config.toml
n_layer = 12
d_model = 256
n_experts = 32
experts_per_token = 2
d_expert = 128
d_shared_expert = 0
activation = "swiglu"
moe_layers = [0, 1, 2, 3, 4, 5, 6, 7, 8, 9, 10, 11]
router_score = "softmax"
normalize_top_k = false
routed_scale = 1.0
balance_loss = 0.00375
balance_bias = false
router_logit_norm = 1.5
init_std_router = 0.0267
lr_router = 0.00125
n_head = 2
n_kv_head = 1
head_dim = 128
vocab_size = 8834
norm = "rmsnorm"
norm_place = "pre"
norm_eps = 1e-05
positions = "rope"
rope_base = 13200.0
rope_fraction = 1.0
qk_norm = false
attn_scale = 0.0884
tie_embeddings = true
parallel_block = false
init = "uniform"
init_std_qkv = 0.0425
init_std_o = 0.00867
init_std_up = 0.0425
init_std_down = 0.00501
optimizer = "adamw"
lr = 0.000782
lr_mult_up = 0.959
beta1 = 0.9
beta2 = 0.98
lr_head = 0.00881
grad_clip = 1.0
warmup_steps = 411
schedule = "wsd"
decay_fraction = 0.654
decay_shape = "linear"
final_lr_fraction = 0.05
batch_tokens = 32768
seq_len = 1024
doc_mask = true
train_tokens = 231100000
steps = 7053
dataset = "wikipedia_en"
Below are experts of layer 8 (counted from 0) of a mixture-of-experts language model. Rows are named router (the router's row for the expert), down (a neuron's output weights, with its number) and show model dimensions 0-127. Each number is 128 + 24 x the weight over its row's rms, rounded and kept within 0 to 255. Numbers have three digits each.
After each expert's rows: "comes before" lists some tokens at least twice as common just after its tokens as in all text. This comes from a sample of Wikipedia text that the model never trained on. Tokens count by the router's weight.

# expert 20
router:109111133127119143161112111158171107144154148129110129100115165170136179113109153116127186138144147135160131115136074187099109103138121088106145126142117115118109145143110146175106087120116142137118154150111154103116144190105144134163125136112119078118101069114166118077154130159143071118104125153130112140115139159098083107137127133137119179126135146126106161130125131136117110142194
down0:121123130122176126120125103139099149094148126154150138137126092151124110118141113118144108133127086116160126133148108144128155127139111123125165144107111107149103120115129131118160131114122119120091143143157187074122171153164103113214159134150108115178120114057131109130111149145117104156122139124134066096142185129131111141097135119145116128120143102102151161119142127133093121129141
down1:139114122154108120154124122148108120161148097167115136119149143125171136080153130147128123139134090154114129086121112145117162132168141123116119142126157132124118092157109142129114121122118133138146117113153167144144174134082162132115144125094146121129126116169131141099086136081131090101160106140138095139141167146083127138149139160157124112131152125137146114133134131128140117115132
down2:154137115116137151196100116152166103103127141122133166115163152105135142088113144138148084115117133123102101152133136127115112125117136104081102106135177081129176128121121107099136089118160115106152163092142103096169161113158157114164095106138115115112107095128140132131151120135102118097125167122086127121121139143119096139133123098158087180117077097105148154094145157120106137147149
down3:132074131115117212132129138147127136135133103110140168159135103128149122104129132135129161140128136162143147145113085157133151111097084120099135141081129155121111136125108135110140129117121125086095154104135109130169087111134141102106151099117122140133121094126163152110116115131103143140117139119155126098120087158113138159144108159105140097087113152140156072092144155147116088089143
comes before: "\n", "1", "2", "0", "L", "3"

# expert 17
router:117128151146123206115150089166129167152158146128109174106208115171110159156095115107145133112144136143113167169134123132090122132149136100136152106153131141125142158131081096104131120142185100110124114129163155128117107096137113137138135126164108133128135135155129141142137090122137121145149110135159153131086130094120144132135147111131073095118122128140133081104139138075095144111118
down0:159138154118103108162166087113154129127142150099152142123146079068150140064106180142123149149158152121102156129147159134143127130106099131092089116112113126108114117149132095100137121171147181132112150146121132130115172113121080093145166124145117081146131112153142159118130126150110117099091117129114084109142109147114126109151130141137121120152126144093130122131088131105125166140140
down1:131120124133141141145151152141094145123139084117152120101148096118109116158099096126113133098101170129104145144087164125179172154106133119115104051127138097106122132168120108114164092135126129145181159114140102092128063104136131153149098133177123081124148123152124156103113130174127087144145163113135154162139129120106131112163175135112114112126140094131142100098131131143118078084154
down2:108121127133126107073120058094187101135140122102114160144107169136140079109132151125110135134148141175148114114135122114094128121168102096143121089148094167152120119120123146105125069117101133154174156144109114129136097099173102161155162174096130142125121108116138143119133112165110130119135155136187147115105129127156156117117151139116107153133147124115132116158143131144113173129085
down3:148172121156131120135145110121157152164125125117115144125116133110148126129167143060160141139103126140139095115145111119069115120125098164158119118108119111130096158151120155121138171102127143125134122183103115106120130077157119147127148140149161136150117149147141090153134088116052153137146084162131126110113090118084111084103169143132157130146085167117127146145124140119139096125114
comes before: "\n", ":", " |", ")", ") | ", ": "

# expert 12
router:149148116146137121130141133115115144110195139089135108105120080138084117142139119119155105169105133094174131111149136122118179130141126124104139129127109112089133190165136120158124097145091120169094161118156142142150159124130175132110165165145124105142085089148105117101114123147135153134100113119154132102110122135101114093166153122093107110127113107112125129149120109135155089155123
down0:090144103094138108119124160116094155123088095151129121132123132170079152111163146142122127128151137172128129129123115132139120145107093091115133105100095114141118080116118093091139173093181109139156151130184164120105153104141085168147135115127149112125118175182129138128137089173145105155123097120112120119139113156150127147128144163150174128152146132117116110139165116130123128089099
down1:109161092152124113088125130094124108137096180189156109140115136089145166174108129119166156106120097142136176148134151142130132130151105117156139137141084170137076162163129147138111118114104120128119123115131143153172104153120134108148184133153142128122113139108147138075135139102130120125128199107140144157123124135152096160128105125127120148112171108116145120125168172149127102103074
down2:104140207151114140132109108142144142125101113139166125093124118137149133102140136145088124114094111122139149103142118116112136157158143130146172105152146125130087152072129129055124096146139137134168152096091101159122118124160147201150137135128137155152129093117103150154144127085134150123107080123147129108125115101132192136112144133116117138095148140101144135140101101119111131141145
down3:148107147123114125130081140113152084093120132127120144148167136084126123135107101103138125147072157104109102107119173081153109131152115113120162148134110097115123155093134156154163132093112146150122163145100080172087132125171124141133157122082146117120180067148151119124086145125145175133108132161101113121084159116102113128123164110095108140088130129117180144127116138078117116144142
comes before: "\n\n", " The", "\n", " He", " In ", " It"

# expert 25
router:112130128072155161141159129134173129134152124111123146120107148133161110101111131129167134112146124093108181077182130135128145113106094128060096135110126143105131137102101077133134155147134110160154157118106140101114135150127142113131096150144110146108133093117094120144097162072130143166127126095160182101087143166104134155124182120081106108123123147158088164157121171116114117132152
down0:101150106134159153097139121115173098117134184130154127078086150119139132113106127102139132133125158161131140112137119162124128161150126130109125148145089159133095124093139119137148172139104148180115157115138153131171113136130127152173173132122124144118145143146077123113130106124129167092131153152120139148140104082108148124124126132103168094161144142156103103137134138133155149155103
down1:113130121116113157109124145128126124151101169087117134139105152141141128094076120133120096114133114138100129150083149110108142131149114144137135130111121121113124153125162138132101114139149105137161132104134132150098104095160151126136147079088096114155070159143082129135139101194123157096171129156148101117151089122122132140158147115122084153116129122097132143129102107145118164126127
down2:113142099114163117127102168122123093143078111123121125165148138132080129125127129140130125124103104100182135133147150106133130143089185131120129116092080151142109074113075161105132137105118135100126129108159073124140164107125126142121171088219103156149076125127109146142082130142073105159155122130118103121159110130143107161155129091110145121113169127161118126097118132177119137130083
down3:086136099158119083163127118116127095123108147156140092144090143159162150122125108155123112133093140110117119153140130110096148135132098131140138126098153109133173110158095169120144136103107080129139178122092163172134122126148123141167138110119147161126111125162113088117149112086066099167120151104092117184152143137102116108171143097159137165153103134109103120168134135107133136147141
comes before: "1", "8", "2", "7", ")", "4"

# expert 15
router:134134099164140106177134125159148151130102133148148131124127086164112130167098142108139106104122123108151163165120133163169159113122142127104146124115122143124121111145116133099131139148156144119157099159136173142127093067120133161139112150155102093143115116121139129126138105122127097123175105170121126149127107143178132111131161114168119146160137145109128138144124092109089111095115
down0:140121146134117103115097107146170089124122166129169101120102134176110120159135123146102111112112096134130131133153124057112133154109170104098168124119138150129110140129075122090098115113162121150138113103123104111177131138178132080132139148113120146102165120119133116109105102128186139175127131146162116158153140154163122133127095117110112106159195116126149144084152108120061119145132
down1:147131092128125135120109099149144124103137168144106155101123166143058149142160104157148131135118126142103139112120111119085122143094101108120135074115113145113142114154055125124133132165111121107109114155165103174186139132114136132134152116149111070121096143105117111130156132170127121138125166167140117110068133151144102139132124122030117115103134119146167144130114124134123143121144
down2:159140111094119126129111125103112153153166127138127106118132165115126141123175133118129147130136177107116102114120134128125133115138115134164104131158146133079099136179133115131098141113136131142116092131125108150148154125135099164105087138110096126087154101163139168105120104102125096136140156126175121079150129132113129116151130136111115107161118085146112120138125094167147132112097
down3:122142139112126075093118142126172138150129142169147117113152130130136132145076124172197112161123140112114167095091124093108142128145130155126098116114134122129108090154118161148151150159136163150137137153119103136167107129135108067115081132147128120149172115096140135161152132125126127119143074151181095105145133144140142106128111104134164124156124113136196131130107135108151189114141
comes before: ".", " of", ",", " and", " was", " in"

# expert 3
router:103093133135123110121138156132172157097107182123184151132141147118082150160105146158114124121162140148141189119149075144123115107092114102071129123112106182151119160159115098126125127144128114140092156145119122125113134151074167104155142113118124152165160143115114142139112148144140150150168090122153154104105141122146131135122150141140134132130149080142088132123131147098096125083152
down0:165073100115115126139111164121098113143053122139133148168159130103117149117084088134112129184197094112109122094123150112140094108136168136176128102119145163126112148089153112143133153136144107113129113118176106123150157131106116086075131129172127124165119107140129129164149116130146137135092086149115153100130122141125107099102139109140098086136165102114141131076150166157123173133128
down1:129134126131139096167135147088081132096141156161171100099120101130161126085132167104085151137086133139089106087136130140158095154095122125139141138180138116170133120127095146124133121156116166160120156114165157131138117143077120099123141150164175143097158100145137162180160161095145113126109167097090088145138147144117101113103133098173126138157135103153132144139146136134149153170127
down2:144099146123147103132151113104134066097098122144087179104142115139148099110144111135103144099077108045118128143138133124143111113137110111130134131116137100148152103120122138106166091114175119124156099145126135136117106111169132113094132114110148095156132063157124102122151108128172147118127113148150144103111122142156136150165102118128111155122145116143130121115099159148093139142162
down3:140150102100138119167172108111144156143093152149144120161127157121141162171120174135146147104094142127144076112102099147136178171110111134139119151096131165130136107176076138134114125143080105105121123136131082127096142185111125132142172167099140151092147150140079053145133134136113155146141153152150144138108137104136075094093151089131107165128086127132153162133133137142145153103113
comes before: " | ", ".", "–", " |", ",", "°"

# expert 9
router:136136127169094130120124174141135125097138132141128149181168106120145114116103123131137098116151086170125143095183117135098127114118117164083097137145142155100126119133113102086129148089120122150154120137130154167158154138147138137145149143148138103143143146133110142149148163137108103126135139137118142161102166104148158111100140139117091101103143150125125108156122092081149139157157
down0:126097160145148108134096157123142139131106103050101140125093134114127135172106111092137171139134154056107135078139124103142133139131135105135155100114111139084122115136126161099160082136125139132139074121106119094126105094110163096125105118107109127156133095104150151119138117154168134103118127140110186126106120162164113154128168118100090138157194149174167169111112113130120144105134
down1:091131175114127091114105069138125162130141133154118134143106107167123137113125125116122090094127108170104093105129149120098132140126167100182157094137118116098136160098166126146132105104115130066121149090141161132145116130123146106115171148131108120133144147152087154115095110115112110141113170112104112109158130163100114061121131097121139139112142135077104092121112162096159120105114
down2:186131129131104096094086169113120113160063103113126132126115109060137074144141154142123104142155125095118110154081103117158144144157137117171101208135163104107126089100140126179134113143139162128132105135118114142058134125122107121116095101111147117121148125129158176134135129174127159144123122154086166101123122109152122107160142152107081147118112106117149131120125145127124139142170
down3:158149115178098146084134131138156160135081151112093149116115100152137106129080128128139097147137126074153145138144146152150071156145118125100133129148129118093138134157111099152133156143148116153139121140144118155131149122105113138163135161126110140134143101108082131115111096112110148117071114133153079125101125124102119142147155152140070072156111123126162133127139174099156138138114
comes before: " | ", "–", " |", ".", ", ", ","

# expert 1
router:097097127116117201118166123143143152135085082101169170103098142099097091140164150124168117149134144130130134106150143174132143145118161153117094153159101122112142152114136128129136115148100114161157148133137151118113094139155148094132170141090130107150107088074109134118115159149134108156049152155134120105126143142170165126116083154143112133146134117117094131164104120146135121135164
down0:162155126129111094139115112121102152113137112140120110108140075141140083163152143100115095104153161120150155105139118158116127137118084110116146125136169101135122142118154112138100095117153138120185087130157107118155135124139154114153057142149153115097153149107142100091112105144104110156162106093132126147103146163095147121128118132071079122128063118113119119114088117125106122118091
down1:107119152141136134191118165125166150125143119107124093137109116131155147131153160122106106096146147149143082168104115150125103120130123106166083097119140155105115130131117148075120133108125123153111088144123138136191099128136174108179125121138125144174128157117159110098179128115142134145162124092113105107122165151111110139138167113140138120142105147114112134120134178139097107150122
down2:123131133160111143136114144138115158149130133100163104098105134144142095156127115124119099146134167125105136144121070113143138137140105117112160123102153112133152118107147126137177126160114135117112098138147117124112110097131145104153105092120100121111157120160145128118127115135098120170195118111119135108103107137153152129153104140087094118130137103105130086091132140130102105102102
down3:099145101125110132127143110126108082101066140127159118113119144077133097147151072114147160104140163145145117118161134146146141113160086093103158087158138135131092138147113161157130084171168093107157109165102111115164140140158136106168094081177113116088159127126146085108112141122110120107174140123110147132102129159126145134097128071104131112139091121094129133093140146114147107095126
comes before: "-", "| ", "|", "- ", "\n", "- M"

# expert 11
router:125129154135141087130152123114156114127139104122125150158087171095170141091098204128095111109115122105109139102146126149113164121102131094109137139101127125120151147101149145146115086127126121133145135158133121119104163145144126106110159152127157159162150104100173151100144138119151136130134120185147099101124132148147136156143141117058108123128152141076117153138117131105142134155116
down0:154135128121110100128154139117153143112116098149139098117141149115102100172103114134124173127119140144165111114166119120124100142148123177059165156145146122135163128144132142121160147115102134111126093078139156130135143153073125121125109094117086090131134128134069120143156105137104148154156111122119132126116149102148114132147095104133138127085118095087124131109126122123092133116094
down1:148149159134115119143138143139115122112126149166156152083101151105138062150162111122160140086152105104097129093160124095069126118173090165164147147110138153122141148156136111150139090158112107133131117160103098151116107105142103168121084165135141107146094133097098084132108131118133163095152117141102107151145161107113104122113124091140153102119151116168118100130163097132130126121150
down2:107089105149130112112164141110086147121123150152162112118108147150138160165109106167123159121138136090121112121148089120125160109130132131099140135160121109173141139108122149140113182128079134144102133120125071121123103114149151132140152163094161125195151132120101151116088166084104112153155115155127103123143176107129110128112125142161134111161103127147125132126156135135165135127124
down3:173118092136115147117109115147144148135158120158164112183134119085129080180119109118148109133203140121139103127152154130122133148120148167139144098114140138104154126127113133142118097150097140121098118132131115096109151121098120111122119163140109135153130151092112087129115121098157122134162129114128138109115140129078125100122092079153137140101124111139147108110199128153143095153110
comes before: "The", "==", "\n\n", "=", "===", "In"